From a checkpoint of a small mixture-of-experts model trained on Wikipedia.
Size: 18 layers, width 128, 28.5M parameters.
Experts: 64 experts in each of 16 layers, 64 ReGLU neurons an expert, 2 picks a token, a softmax router.
Training: a variant of Muon for the experts, 390M tokens, 5956 steps.
Below are experts of layer 6 (counted from 0) of a mixture-of-experts language model. Rows are named router (the router's row for the expert), gate (a neuron's input weights, with its number), up (a neuron's input weights, with its number), down (a neuron's output weights, with its number) and show model dimensions 0-127. Each number is 500 + 40 x the weight over its row's rms, rounded and kept within 0 to 999. Numbers have three digits each.
Before each expert's rows: a language model's description of what the expert responds to. This comes from a sample of Wikipedia text that the model never trained on.

# expert 36
Description: Single consonant pieces completing a word, like d in Grid, z in MHz, s, k, m, often before punctuation or table bars.
router:474477474537495475512436490536506522508456589447482470445471587537518526508462421544450470467536510426433487379463457531429501515459522454526535442514429521520456506508550546515458503483464521496513452524470498555485475488508445564525416528415482517456521494515539518399501502520501566523500508503481494531515485535487437474510460511446473556483574560457506498502412480511491504528450
gate5:480479497555449507510439504560608525502493514446564518431471464444466507521411489438491489459412467419475427373509411486477477507484496483528465539501501476483495513481489541572473496501404505507428448515560494482489512488551468512541547601484479485462468535478474427498455465556437461513494526498526492465466487473498467491532541491451514494482503461495506438441505514506489499470470
up5:465405458474501507535558429528470488487516473502498517499434522519487488506554518558440543480409496501514505461555437463474520461523486501558461483546470549480501507436471546586509471489529527397410468424510450486560466525485492601497455480550465523523472511388441508540447461498533526477506500463538510521487520539527492529494500480560497469499513476461546515476423498533543508511409
down5:503479497597506544559477420480536537500505454534504490494543537548457486434503529516498545469561455548522495497516553460539449534532513455458487458493454554527519532500500478486447475496503558512523491552518537568537494509433505515398519594529477519484499400497536510424602553523526436513561486526519520471600474516539549462475502543546527511533513495493541523553520522547490445450555
gate6:510470521486409492539513445567502515521515619522480476533498491507476417490512405521545496493536547516435539495556547436429523503467444544490479508485521426513476504491596488529481474476484509506492486491546486575484438503489539542570490460467489493537461457546551530466469565413512547526473546447537540497478439500574485458492522477491471483469432593477479473509510538566462497517528
up6:507525461497522496550574546543479603485537487425459562532522490488413478434520461465458426442557525489584466538491472525546523523553533465512499485416504465552545550564488461475537532516537470489516498551480549457533487501521530515512547405441544451436546483451483518520541457513528454476485491554492540455506442539479573515474472484487516488491478520617529542492493489474474489502461
down6:558440503453522465526431470541517458496540400556456566524455569494526474477517495462545537551570487530472521494498437594471503514488481543446460511524512524404530546496427469522450493466484486496530500528522580587532530476533488482511494448532430483554518538534534503449481557492467501540516524461490477490481554504490504561457493584522559413544512541463480478501490474457562565479506
gate7:515481498451480502545522568621505485503476441539493497471537526525513606472507515489458538470503557507454520472529482476524522464464522474537511475441441420532477494548460515473547571478507542526502570477455512454556538505487510512507529507501532480499501482563484498493578492503482557550549480504554494541459517518533521424556548562527457618524546594578543516454456457468491442531479
up7:475496493542515521529496443429495498444541498478506505473521448552498439575484540537512578547481400519497457487505517544489465553515505542485497498499572542430539502441502541491493479511538482505462507527559480513409491494513529470498533472450476535520497478463490493517397517474459527487440467496489544454566526448445542502465439466452548383501529445462518439564530494536602541556529
down7:478432534539498521434486502496518472470564465478455509447481501470493598555526530501488496471473483450462469554474445526558472474481613472546504477525512498562523498465474578480360457483509450528448478464481524547547517574500512540510539493509503518524527536549539472510545490523476583475478611481480513472534446493621503492577441516513510484510491489525502495521496482439508522528458
gate8:494537489462510488484512484504479437449487490485508581455498560552496524523549529475490441538492505508461443441488446445410528524452454487546545527590399529535491484397459468531486470499481480467513444552461515469451443525490555508532551528529446432568476385502483538484536544451512539508478472510438500552567493482490458517469489486457481518528559459517471482465474420492471494446487
up8:487518473463520515529475457491531500489442485481536533502404550493500387498419501426419549492515527534426508543471492443619520423502506466478508455441434481458524512512495512560418441473469528514485476424516516505527502549494568501505495524395452478537484497544530554507569473496501530497517513511458489539529469556528525486515494509506512549440535543541508495551458499467506523443424
down8:527553507490600452535511497486469534476505510492467551482487539505495527453479461484489454502457403468517514503492565472434545581520430563501471557454502569507536493534497583475520548521498479529570539447547449457493528478537473488524423577514478532559476528502504497487481472471445487500454526409509476461490519486481407501498579455500486555432541412474413515514499510531465498470458
gate9:493461507517498525482486617529429466564574468491530521522443552561523454505502497561598463517527574466461474455472466511513486510491476430483607470542451529552563484533527496510485487443527537474474400470511539532442517567515514530539465492502507546459545523500484513442537503513508511489516501495477521519519487453452470489425478507497522585394459491507521557420490506529517471554487
up9:462490525417492452455558516549437526540524603487440476493492487518477557436489493473569419418460531557514535540483586516530435494469512498532511471508528477488519560556558472494508477529502483485530460504528505465566553461534475455507438498486466509425469449517500475565560532566524501463541546522568480468525511513537533443399524543539496556462490547485536473471534493473505546561501
down9:531500500504489535519510473483517474496549495518496531505525514528508434497518510493495527518559398448522522558502487567503501490443439455554458449430502498480525517457557544564483496471495504460553492539582454547459467568473516506540563506506451535505522513550464481518425499565537562509479497450434523533556436561539407499448468552539541480506521442492479556589448474551555445540562
gate10:510556471526494500469480546481504535478457503461479495496581534534521515532452419541515416483541518470434536584462573512477497474427494525548489493492517477474481509414524469488510505518490504463487463482422481526512515537531537449445494584425508564554491482546445427487455537510453479557493452506498494474460466433470414518468575537442497584476510548540461482455474496433508581501509
up10:599495483470579554534521464535489515453554499543477437484516420449460495521552524491528592539457492444522440506530484507540503512499548469551527535540554514590560494549476494518544484432489513516449488560545463530471464452453484544511560533553413512484551507391475567497536460509491577476498504470516565528484521490520545496486437519481545448517556547472527518471485511507444510494471
down10:507582466505527510523510445502582453493568511544518446505479517449486436569462481503496517521495566541434499482498464511542472513430455525562519480506423385485557496504462513468532522544564512476528497487475496528474525628471452504448507521496540536498485544506565513496483519465558556524462533491517497459595481433516483555495556571509487510521524442490450499514568509532493419540530
gate11:535553432514504466529477547513488513559516580542451517480473482481512494475541478478457398556520448541488489522456479481529492499487516482525570476528525518604470544573602468462466498489521494506565478465473482479544531500480444494507468567492592517524513486519457473436500522538484541515453538476515485480509428533642474465463569473478461539476554482461479496570524450518432513486529
up11:572468557500484492458488509536534520487520466506553500463568503504527438542556496523532548514488549546479487475467473476493513437457527551507476473451509571416573497463471498513460473522537523475485489532485558494514473553537601478483424473455457499528520559485524566565526535493498427556440574422499502524467493471436395491532466473502496478503496510549507517558487451458575524415553
down11:527591525489560463501486442480527526449556494505477458534544529527499490540428501416474579514464434533528564563443475509529509534481512491513456455515494477505491440545510428464586484564524495490519504518440429516508482470581518490480488490526437463498527517515524488475485557545537532497536425526533505434531441489514444540532503533508471575581485473449514473545460536393504432479492
gate12:581504455567515527518471490429497446463515500490495538472483468599548504503423500477474483455504535505505549516575467561461508554489518461415470498490503508484507508479490497543506522486409509505370553485436497488520439465476475479496568465511536505454475547475555485501483516519478505437540573473533519535485560587524448455546535509544413546432560533520509499552513475517537527483447
up12:490457471514489454441488482546432565518469530527537461527500538534479448495449462487446448564583530550515528540491496438560525483496483461451516497489534464575540479525558469579485451499494494478489447447450528551519538513451541444515467579478531507564502537509533498514526543475522466513575410529422438552564496514524501547471516549494487514564531429485440497470578463488435518469485
down12:489548510480437524508530518335516513481534464550543495441513481473472521468516448467527544491478524412473460498449470536449507519436468523420497433422455478472530462482396463535433481535518445465482526543479500492443561494511452561507487538495469511550494439499504530566438491484483483506507458502528524560478527471557507489541496518482478528487556532521448495437520553467435476548534
gate13:496494491517512505486551453560468463555487454465464500511410452517506467551526512455430507483466447564494503474542512521525512477495472471485523463569492481532497517531531395512562564542436521505549542415460479535512509515483391473479362507522482490478491488469508537538547475519464564481547533546525476461505540537470545440515482456509429521513583462457488449532483475584552493489506
up13:494499569585473494505494461475488540518497454552516545509523519480501502556458459477574549547453540496450552541451454509468458454486482505499552533496537477521463506509528506449457482472558543462578530556551519505500500500604577482435548519496518505571524556490413561535471530521526511554484526458518462556454443506554506434502473496483507614512544483553497543486545438502530500485417
down13:516448527508437489529461502434485532508499531439486533539531520552537556442499473463467472509498475426579501550501543578473547474425505545497532534493575470512472428569507510499496472487510515504489545535500520483440492585559486509577443484579450448452469530496475427567455527464475505383549456524512550485519556537446469474497523495560462495537502469547461520528543475546530513466474
gate14:547524505537548501474488502507513504533488473506506505465436555523436587485518442515470478492420485533424503425483444497491486466465538509509505570577535579427466508536519537554444503437470493553456364496479506493475532545460505461507490536510442505417463517446532539489460477468530486442528462566534515521462463565482399458532491472530511540490540473552527487482489463532522555517536
up14:406484560492492485579552517466572528476472475517516480451519505564542509501455507491429543456529578569534563556494530466434467538447505523441534473493513580451448506520511464451531495485463483454525519533378551515460445429543565467505530431545467541520501492530497531506440527507463524511402483535471505510518458502489535558462449468465529531532498504476435539520530473470482494498519
down14:474429576503490524516490517542549544514483514437581435513588496491471478514470503444518478519436450535436591583536438500420521458480530511457551442565497468517474479491542466473467534530518518504495473491474521507550529468476418485463543460452512494570458461457466542523481528483544565494446527508610484487511452507539476550443478529516478530486478517425496474492550506572511526561497
gate15:448460489508473558495550478519430546565477519451535486517477487500530512512444445522500485512472407473452534490488502517482542479499547481508515546510492459481470491581520488570475518516551515503464464608570485525494483482575498470533462506561460546516523521440631526471446432501565452626521560446514462473519464418508465498465452509461504518490490507517541549516475497542506546501453
up15:505477559522535475468499528476454480507419444450524551479581513444537541521502491544527550496537514415501500494517451470477503465482545441456559490415482462513470499510475582554417465460464487539497506471553507567496485537516516505555442515458479471489499507581537515487494558523483449530486539555422513530502531472504548480444578559525479453545497585549557439488510451444552524549545
down15:467483449554514512487509497538554502525490523520485408481420457503546496477464546530541488510447489520490450521546538530545568531508516535477563523562495520511510576527539496516416510514535485509546500550489473474549504512436487543471583496499514466424612476497517411546585499518512474478530569501525454488514461454513482563464595467479457478537502424558522439509461462559500490554530

# expert 49
Description: Single consonant or short consonant pieces inside words and names, such as vi-r-tual, affidavi-t, Jennife-r, Transde-v, O-l-ga, Le-ch.
router:549457499560475471531468480533562584502412508503484465423558532548488536485522446477454438504520557463454522434550494553463498504477542486521458468510470551428485507506504533539543505468542545556514509487487498532511473538485444503514499553452521536449555462421515505468465476520532566557581602491500520478511506533530426466519437492453502573487507569470490419479470507504453568525545
gate5:462515425509551474550573473542453454442482527448467513486533467462514632562526462500495451470549483492478459504520480570483475529556452521504457501457456514512516489461494506524583484503487529510528501516465530477404495558469503478483431458470469472489492457441529515544498533518552564454491576444464494471475523524479458486541420480409484422469461542514490454534504477532530503577567
up5:545447500455495516510533539485530455527538566502466491548437483542569456496585503463541504492492505458542569530528519527490446505488454470550461520532497448583515555562574559509474538547534558473433507482498522475530478488421478473489514475524489455492441511550510548447490552542487446436570527551498562534497486505477608565483464508440474507527480555469513465491506622479503511476499
down5:585445509480468446514532542538472475568500444515440409491408573478530442463535482490497534502530590488475541475508509470521535535500447428494459417502570457456457491504498462480464514454479497521444505530586520578500480514445503498539485469453518579521428495477472566501554513500519487436505435539520542541556517475493499437457502544519492497503494505565569562504494510496522453532463
gate6:499428549555491482455473468530545521494480474502508465523488484466441574581539486530521490508575492532549461443552508495451483502519492497558539454504468467496481461452482541493505517485512521580446489530531472486452506483453369566534495449460589534449514556534495553417390444531523490551538459473444485528551528563510514555522456520491553494467507470473473501497545515545433530491500
up6:487426520525572479493555523465526411557428562498493486569582511513519514504474481496517553503510563504560480500573441556481523519486442462482475591489502507503440522455458578545487544543457520401546481434497469539476428495405541514558494452478547493519493529540537452426515487448494497498482439501499523425526494523485495533469515524573517498491444464555487492532499489525513465484543
down6:520509533532519460454494409616448520464472510516478528514557522547492558472488547520479506500497458406470493470509468505504457487486475436526560461515562501527497573517511452547459436480499495536503569547501498420450470433571507597521426490498486468488528526517499569536517470540470486452521566531456420498430460553564473491512497497557522559522546568545503493514520483513505532458537
gate7:467452481468530486449521510516549579431477468516489525569531532481435459512482466491529448446535497508436542525500471468455454457528505463499484461506483546466551516580508508571525494507415504533465448488554485512462450470594457557528449465489503546502534594482502484541482476442577581515570419472455458465444500403495559505533468489499526529482506495490465539544529498455475516471451
up7:449490439434518478502573495581519533484471500461520501481434485450564531497526477525585541538545533477555441530463503498557542445499529496446461446504469449537447534468499469586495531503529503502471466524520479512483565534528520420405435495494508519495480495499470475532531484552431525514511526485545458487475496517489452411500439525420507453413510501484417472488464526521539431508420
down7:473472518530498521471470497486513520423504518450472441446560507516533494507468500514518536521347474521446486437584492489474529524501451543575472622493482524446521473478508541499523516566524631500458468488505493490517561512508496479492574475458472471496488493463476527515491557453577508463544473508532467497498459437593468477535436520498575518536528507497543484526459476454499504487553
gate8:553534547448487444473506433484543578536486500507483492527511519520514470443544495447529465415523554496475523451490523500462526556499479536506499503560429476463529487471545569549506503506532525491466478512477522534467452477547493463466514535453483554493493422527498509408505476448504545507522548495600525450492458566556434558419498457447532465457506508390540514502515479546457600495541
up8:527462467539480566480402527523461406466529513438503511507415530520500498540531538521475554501466412467522472579507483501509490487522460527479518483432584491485584494487439512429506577467493523494504515492519499475517502502544479546536453545550525445533510546530543495499493549506491423556554460424431395528506523459502508501539508477486487549494506531422497538502468567475487432544548
down8:545515410468500560532503581560582533526473462487454532453462492481503510536566555501542519437521529528546496476512468499392540555493503452522466478475489572466483401519476540459513491524549537517477494500545485504525432501483488466416508512523459470525508569512506436438525500447487415451533484534526472551551554561466536498569480486441442489512552543515463466480539493489481516502569
gate9:507446498539480550399454458478555528453522439499481498430483449505515540533489480513491488557516566519495442536497536513553425492495478490519536419485418552510423500464527447463494498423619515471521562520540517465495485476476466464529462559503465495519529562533554520493499497512553496536588509526510561489493505521459503510514419528477483459415450451454477442519442537490502564482474
up9:454548507505522518452564498562474516516483529530466606538465442457420441478580534490493506507512600465511440500459492519481490493538528481557511403448470432551531430469470505541496466529482552496537542492558464511518496486463533525491504528451556514545514422525478494479547499485460540476484487551530415457505526503547491487457561494501553483523495522473525528462549610486400511486515
down9:461496511541562580489522495455419454522478476547507547475524504430535524408468496515539553449467494443476462566504535449478464526547487501491421492496497542447439530545524454538542494542537485555523529502471495498560500510481537519456435430460430558489469483503509485455478432445498473489424480515459460539529548526526522532456497570488564479554583561472508455440520450564509510544491
gate10:427522508494453489463521469469522624430439484510548505558576549591548504483507539441457451460485450495473551487500519519506532451433529488527487481473467502466500519530528446516502487477486506527467466500546525504531469550494510523512545541519516522462499466518466601491452476524416529517528552547580565460493479486441456538526506485409488415469560499503578534561511507491447534531537
up10:494472578521459534471432488435508576488462517475524449469502488554509524453522489464480489504456468500530554469554504470593497482519545491534460536443514586419501407602461554472545483509488524556462532503411590492505525514498521499473537557568540516464531483445502527450495487501436532536537466522468501555555538512520503543521463520461500458524565479535474499513538528451414497473545
down10:472542457429476566454444548538476535526437461525493542592465501456555502475492504470526588477530529494514525485495537518489445523502461565542477490596509497522522522473453516610567510518535495524540567539484490510423523481472454480482448509525539451541441421544496463446472499516566531491472399476503455514457525491552471545501552479476468511462465563467470467507563489516504446450512
gate11:533521573478465486466497527500513510542508535471540512399485515573566528523519541497535443468531465447515518510486475507414448505428479442553549517452523566498461540467457505521517592504474497540535527430521566491562504496493483521465453539479516509476464602494473543523453440482444476532516486613518485414487551516432503540461524506462488525481536430452532468481550504546509537544478
up11:486523502537466499399545462490513494481460497500545506518505538539518583341444487541423492501528463469562481487488394470485494516527502518504512511475441458518501482524515556466427436504461454466451457509510449516527505527505542519422464444526482458526510507574552480439507457458496449508460514497445444526566488491457472516471517525545467495457516484486450520549555511524581473424501
down11:467467513546567539473495474475392502538518482492501490466527517540505549407535460515479509560482515454500555556479463475447428478547518561451493446488522572445516471481485427517557491489457568481473456485476496505559465511489510495451491569486422530558580562493558453494458485524501479532506435520511469443462519470428423507561509501459514495486508560447433458534558452497499462499550
gate12:471451457475459463421505494507516536594523534506497506499453490530472534541547490482430452539510596452547540495573598531568488499524465483526502447482500506441481496547493482529513462454507504541571563438478476495518468493445445495454531555453547517488515409525556482444432503497563475571513466517514508515485594535470473456427538516497516496499504465410465469509533465469499557511535
up12:455581522476505473544574473469553474567402454450501425466488533535573488519485464471479497419429459490475521471463501561477484497510490520494515502451564465441525475496528452429489428541492461527570482499561545502506473511508430481512437520605516562539510499458470544460460506539510538484518499476509467426532449481490512434513534448520512459569515461534504516463498524525554485571552
down12:531464498541498504453426450574432539534509517516489506509520533427491487504472540499539517581576487500430492526504443424476446495499510540481429507539447465487470498487517486553569516438484484512498471515648459462492503492494530450531498556452497500414525500519508463495480488538565534501504536564514539542454546510532497534603518508472472514444472492499582487578522549507482503419516
gate13:434527517510579508538513504479543564509540541495516503514543415504487526498457436549474447540511486498485501470507497481533474540462540473495495447422515549506481507589452465496523515453429541535523506436471478557498512570525472511448475607513420503445512451435469506466508502542517520522565546439465557487434557504418537429493527455485461529489574494495464444487476509497538450504582
up13:420563442518433484546453516472473497533551438494508471494467532464462505499431466512514542492503541399562549465501503506528552506505425469579466475483489541506489516504508502480527610537533543452506514534439535496466494515548540622532464512616468488487527507546534502507511427555564542477453538486524504552462535511498432540471526474495513460517528485547464497495463481422498452479490
down13:528499433440500532501464523479498475509510451444456516554479477455500429544546413457567492483490498539475527562527432515407489509553517518556548495469488459476528459525582494447527455453523457495534475485475488530469490446444420454470561419540477464556449508493524520543461507510492488529498511522545555552529537483490492511514490387473507501471445411540554483500540536460505525593524
gate14:498457406543427442494487474510538540548515469500533494369477513452482474444530473569522518533422545497514457432528519537542474495521511535541514526496523492470521480435574556561495541437496500570504434438458522536504557512582489501515488429502516515486512478526473484524497488477460510524477494434453542485515443496540462468571508565498510523480471589483500419512465413528524510540489
up14:478535508547492452484478498504524422485513546542530542428545529535472429606525521516511480562471489482520535518458514490549456502466453489519538578475528503533523547463443489537477453502561516413502576462506541513504545465482536442500460534423501471514422536485419529472536555524443501452488485572554475469450565540524439507484445489404435492522537483471467488511488515468503481519577
down14:513606478488558504442528438485446511455485472475564479455549595463538550523449569516511499481514488497431559548468496479527460508418536540468484439512526530531464493556546418602492499491437565466494521500499488525505512531496568496497491503551506564505442551553518547473459509527484415504464507504460454552487522535512452559457512533470500496414458508493500470495413476519527452516501
gate15:522456494500462473484514517528550451484573556514507511516471532498522562508462458548489477505474419440535520532445522459443554503448511490531529524444482521463406413541517476576492539476504523523536508447455563460482533523509545509533455526532418440532540530499489551462465508469493559532434492489578594516500467498426548561596520561469543523457518534491463490519440463511503496480440
up15:567518490462495513524559490474480542536535484492445486556518463507570465505456491469557478488507472540482427508537481531539490595498483459495513512445471433556584455456434520496443512522480493456507448482474413496540542517486471494521497503492588476541493442540583512542458551450457425494464494417505468453504574435534475481440526510463467536472557467511433547517542423469507540471525
down15:464434454511579510524463509558513472495461527557432483479490513540543525484555443552478537470511527531484523512514547533533492537527569552468503493509450530531466531487455513448456515579489470575494578460476470502528553506523504547519529552520503447502530475539437481465568486516485592495517573432532532527491511506491572541530536482458552515481455532463440434505508554474595602556473

# expert 47
Description: Common nouns after "the" or "in" naming entities like franchise, station, season, game, city, company, plus place names like York, Norway.
router:516501471543502471498465499506521515492484508466454477428519526540458523503473468501510486583514530380471487447565470519429486547469507474493507493441474476518453488500490499515489516415556530572530443542450584557560535543538492473468470542412524537537529500545588479447494506452519500519504528493529531574573539571474493460472437497446474502543552561453529543477466538459478582503544
gate0:465481505548511548487514526529503466495502517511500431505470483506455498481513524431468511512524523493427494518495495462537513451518480542495597565508543507486527536560494501507471532466370548479465443499456542486520446541511490525478423568422479473485551544533524514474498519468503485584498483460457641584464517538515509488563493541500564531456486550482505577529517565498504446563568
up0:435499558584484451492477516530475513447472455528468477457502475531543520451527493481501428492495565470520498487563414469531514463543459542489533498562489410511538448599499493488499514519438470515525462523471514565521453513482510520507404467371511479485488483564549566477447567475438474536415530404521552537515459515533481486465529508492515491525532540508481485508466478488493541544537
down0:479525476498478453447507544514530556540562515465516497497465528473527499470454550444490493519459554565482522570448433512523560554496433507513473465431579528516501447491456477449411534484517459470516487450457493430524590552510550519523468476515522476485474495574529511442467415512532504528507479444442482478519478470445478462482592554470559450489490518504527514513560563578541462556512
gate1:494461474471510510518502554471491449484488467476471526499473436492499515508556524503509552482423495505554543445521445536500436487530509568528468554446534504534491507533507515508459514466481486576528527438531510580510508557495540536537509499562538503456472589460551499388504436523508512483496514557526405513495493612519489404586511525500433501503516503488553457442435528524570561490476
up1:520482541562478512450469464561496585536520523537523490534610506517456492503446508496513475481532527480447431543461544485522515480496512431463572474537529492497517534503468474526551436472487511427486473505484561426488529462476438436522521529469508500543539462562451458542476525543486533475489475409498523453527543392429504570494493491445562498523521499461472525584556515450430487539503
down1:483481528513517537567549464514496517501515462553480556546522494532475518479523374439485511489507469586475534488486561511446509460435595492472508512552523560534495505490471506508473494448476488470516537552500519539498558484513500501546546463534506460499520496398447498548446599415437488518505519542531542468608565496492472548477555565525466515513479531453528462573480507521490443551477
gate2:544467507479482463422479467453466459505478516523533524570436517482476600480478507547485487525520468491490516572512531441529519490478479449525531440481552510574434513446543468512490507572591505541485471513468524552541534485447496556482568525429514582519511476521522539439454554512454501482497509486620490534574524546471516465510447482492478528479511495565602470529458536480448513456518
up2:647513489451498462486488540467473486583517526471459504503489493503507588508567533535447470538520471517481442514553515483515518514545477518531512509504490507507492488557458498514506460499514523460502491576441495521564468500454488506509532603429512532528508451584563497581492525458437497530547485471541551525513473479508541507534548531485485530534440480465461585491463554448507613526574
down2:427481530546490469489467567520553515451470551578499533489528535464536499564487502475551554551503484525469547464441555487494486524555539575476471590486520487503514480500520537484500511563503447482520501438528493452467515514410523486552452437495491469489483489503548420572576520458435482620459511491513462485509500521442476546486490497529543517393559503538475496494502463445507446484433
gate3:526466472485524507475497516461485399522513460436450542416531506504472509547498462493525507513450470423540528516527491479526475573537510476484459500488447519550477480492466441462500393414512484498461448555481467510494535530486573486463545488475510495424511506563556494491535516450501448477449507456501568562480462502507568434534518486426539582522532491539513537451486468434593562506550
up3:524505508477554522496541529453487444464462484435513399505432526509487435604516447498534488563464462412483516534509485512494539533523542494460487447502500458509411580513482491492468417512500482397450527503482464520533545585482540515438534533471537523461538522532518484503587482520514460554429466508480488465385461519495536446468459483456496498517504503505456499478493439476515469456517
down3:527481453593507503521531620495510515533541467433519535514486526496525484413548497579457451490468460490451549469500499479380481488543441501498496512514541465533428502567498456489534495477511527479525543434519470483542538439500500520489535530506547441489555540461500463545460460522463465497539507552529469447427501556445571481548546496442437526463468491521508442491537566556492542492474
gate4:483512551525457522398514466537477535519488503517567466526559480524486447462464532545493460522548602481542454450533470529422521508465490445534522422474492464526534537452479492485513556519564482487525524500533423482529562522467433480541529551439514572530563531555580537514464446541500419593543513496483434586542528469482493494563509494466520489475512552484540522492506496465521468500509
up4:546572541516471447561494501517514444522477509488472505515461495543515582488569428439523545442514439581464487575454439453557495452517527544480435578512585543496466457476582502517560489467457540466499493518459577519551500535539546490461536532501499475450481475474499479488496536525491553499432532504545547404448487492548512472476487446511526495490461440469503428504486510492453546501547
down4:474412444495437469522566515516536459532523539527536537520504487545526492511483551524542448562531540560503514485557471535525415467531442498499473525471491443474568485511533487456486483523495501614477479541462572481519462458498489498528523559397525387492491461547539448463478507514474518507488559554469555557527504541437548518450454502584492521558514518557462528506522500549508552462517
gate5:474489510489488579471471580540513515480528536543494559496420510559448452596425491551496425512476432501402462508474497559539518503517478468487535454477504507512493580462503498490524531475522498503536476515510499568451491443521501457481521569530580532512492485571596545514536454476487481464513448522527443549523487527484496491552576428470471513458487458409506513542521557443507466475474
up5:470483479514486492521506424511500439439432463495483511566502503532526506435575573559507533474506523599488540441526518467524527459501537517445535523528463506449470511581462543508487496441488481528444536592513575480495481534441532536509486427506404534439496445525486467489445481462490581470510529500450478502504497416438511455449495559476497514545467444507448463458505482499560543467543
down5:519411548517509442535494513557560484523456492486470494485507469482505476466534480492502415477432537587498487456464499491511460383466529521524493441510429549485508468513521554571522517544540542525471566505445468499508475462539477513463510502470516448486469487470565503496490505467459523517536618472484533529487493511516552406584446519486512439501408553454499444506534436479517546559515
gate6:545466502573500522574454439521523453497540530533467504507529462485537531459550530486582522463522489518469449423490517496515510475514480461573592442464503548450512458476488514467444483519434492493420503476499520499535519495551479433476512435476636462428511493489501457503558419562465490567493518521442534515528516457510471525420512493578484512493440529487465494537535497472577477483480
up6:548478544548574402528511476543471560450535557543525525490513469509515521443512595503508510469541445501520523515500468475567515569466449455532525434442474541456509474504515552502513478476419483531469513503491544484575543528581522508470523467419574485504563482489560469520578476465468504548493512544497514488489481477471482476422497491508521425500515499498388485583483562476490534477454
down6:415528510481549505482522494577472460509495483455522495549522479425521568473578406545487496460506540488546515532530513474543499513519440511478412498506542541530558523554435501481527539530519451576541456547469509544503513490561590534586458513508502530493470533556482491538425533474506539487481505450479505477480584547528472412461501552457561396494498491498464464510532505461532532493525
gate7:510445425492519503424409480483580451458541484518513465525553426512540541424498495527524526504466510494545505482518479467497459600516498469476534454533507507472480503509527468461514588484549492483586470505487523552534578472428486491442513545500543524533456510502500577459519439547471479467569531553547543467476564608489504443441476460523450539509553533493529469533490470479547528488487
up7:506521542476449503547554562481459535602490518457448519497447524517471462534530504542468534486455516504556493508516498519555476376493523573485502582480523505528517492575453513490539475503507556483514589533555436436467469521456518534514534435518513468472486474487508469499525496472470576466486551435532476507506514424535496584615505492455509445438485484503460453478462554486468493551541
down7:533549473486471535445449466539528570466478525503467411467549537506545486546468514526470480533521539441542506390567493511577493464521506498508473506525496481552482553500488529494542545571464616467460469552531435477466501484517455529494561401550569496494535519530504470539524532467486504537450516484515425534503491541476461599505499475468566514511517476476550523475539477471420470543466
gate8:523535471522512552515494521506548510453468470526437433533494545478492498509557484510479531519496506544520511492551537510533469525503516534483497538526477523530490396526441479472493542454475578516438558439476495479546516552521537620475453529418485444509496479521464453483483463443426481553500486484519523452465472477525461532487439574466429504603545479443560574514485458528567494450574
up8:546507523546508531465516394479539477518576497505511564400532506533434515511534543436488523540491494489509507478492521476522428453499492562539570496450470485535479525533490555499483478565506514548431477409540483540517452506492504502527483487510406489507508453433549442485489463417576507533494465502517479471501586500448574483497578512484527505536569457493503468512516516523407431539512
down8:461552530494474496533489531556520490556528500501486454438497513570507347541510551490504529510543517556466540532486515556476476489517498575477471553454474505557523483494436470434446442455565514485534525417483502461501463517434422519439521498410454484587463479499504454491488528473477505460458488475510517513480513389482507486448513503510468478504472424452513576500490470523529459536540
gate9:501555457424520549578530547526423500484528517510561508490466492508542575432548513560453508505513496450532516531507433529497504555570523508513451503497492528509493508377514505504369531500536476520501484507533587522536475535487489539465521573454499495492451514481603525535470543475494474459557477519565521475493504589506530516494504458487480513513469570498490442470512541472566575503466
up9:454517454407495510492499472525498528513549530517564463561539487506558553470536523539525562509496532464544547485478521499443508519486515559479440510495522475452599421551487505525394533472495492478467440499469558495484479517458483499525509556495543447402494558524527488468455457614492507511580538529514564458509437523495473506532504504513478467513504550498562515459531561516537602479549
down9:528540505472579517527541467499531504497517496500515490528486545416542511527562550436522533468534484485501520471530417441467541573557459487480449476507500490484541517487491510451542533504493443535536567482544505482541582431543508530510581611434540501566538516551561458514536486528509463463524514442489539439559467499509544552569505492602438515473506451461498474485501559488519515452538
gate10:466492541487537516494450513499492582442455513524482524523535482584538469604468538437482546492495474535549501480503491488533487492509535423523475552501466499431484460530545462586527507500546495489619510499471519504408600501448504459523571493528495509516509547536579432490508577520505486514539512452521480507576430518502476487539470476378523470468470479466450501461493501524521494529515
up10:525483498458495471527505480489454513533489570492547507472505524508486563460523533524471455517472497573484550452578463504427537517489507444518551473574542544533527514507439554518519474493478518459423446571508498446460494467515524530495426505562521543545482521532481599479555522604474532419449493456481462488460513509435560473500514483531496512536560475515608570545481429483519465463474
down10:516472464562461578490469551598514505532496473475591490497488441497582407571496488468525474495509467612456553475481473584448528525532482522438477491555561497443518565522451527573523493521520506515511492482471551523499481547515564535508477457493516458581482503512518480488503504473536516467510449511454385572476489481460527479524506494493506487459519443472574531521454560519460514507476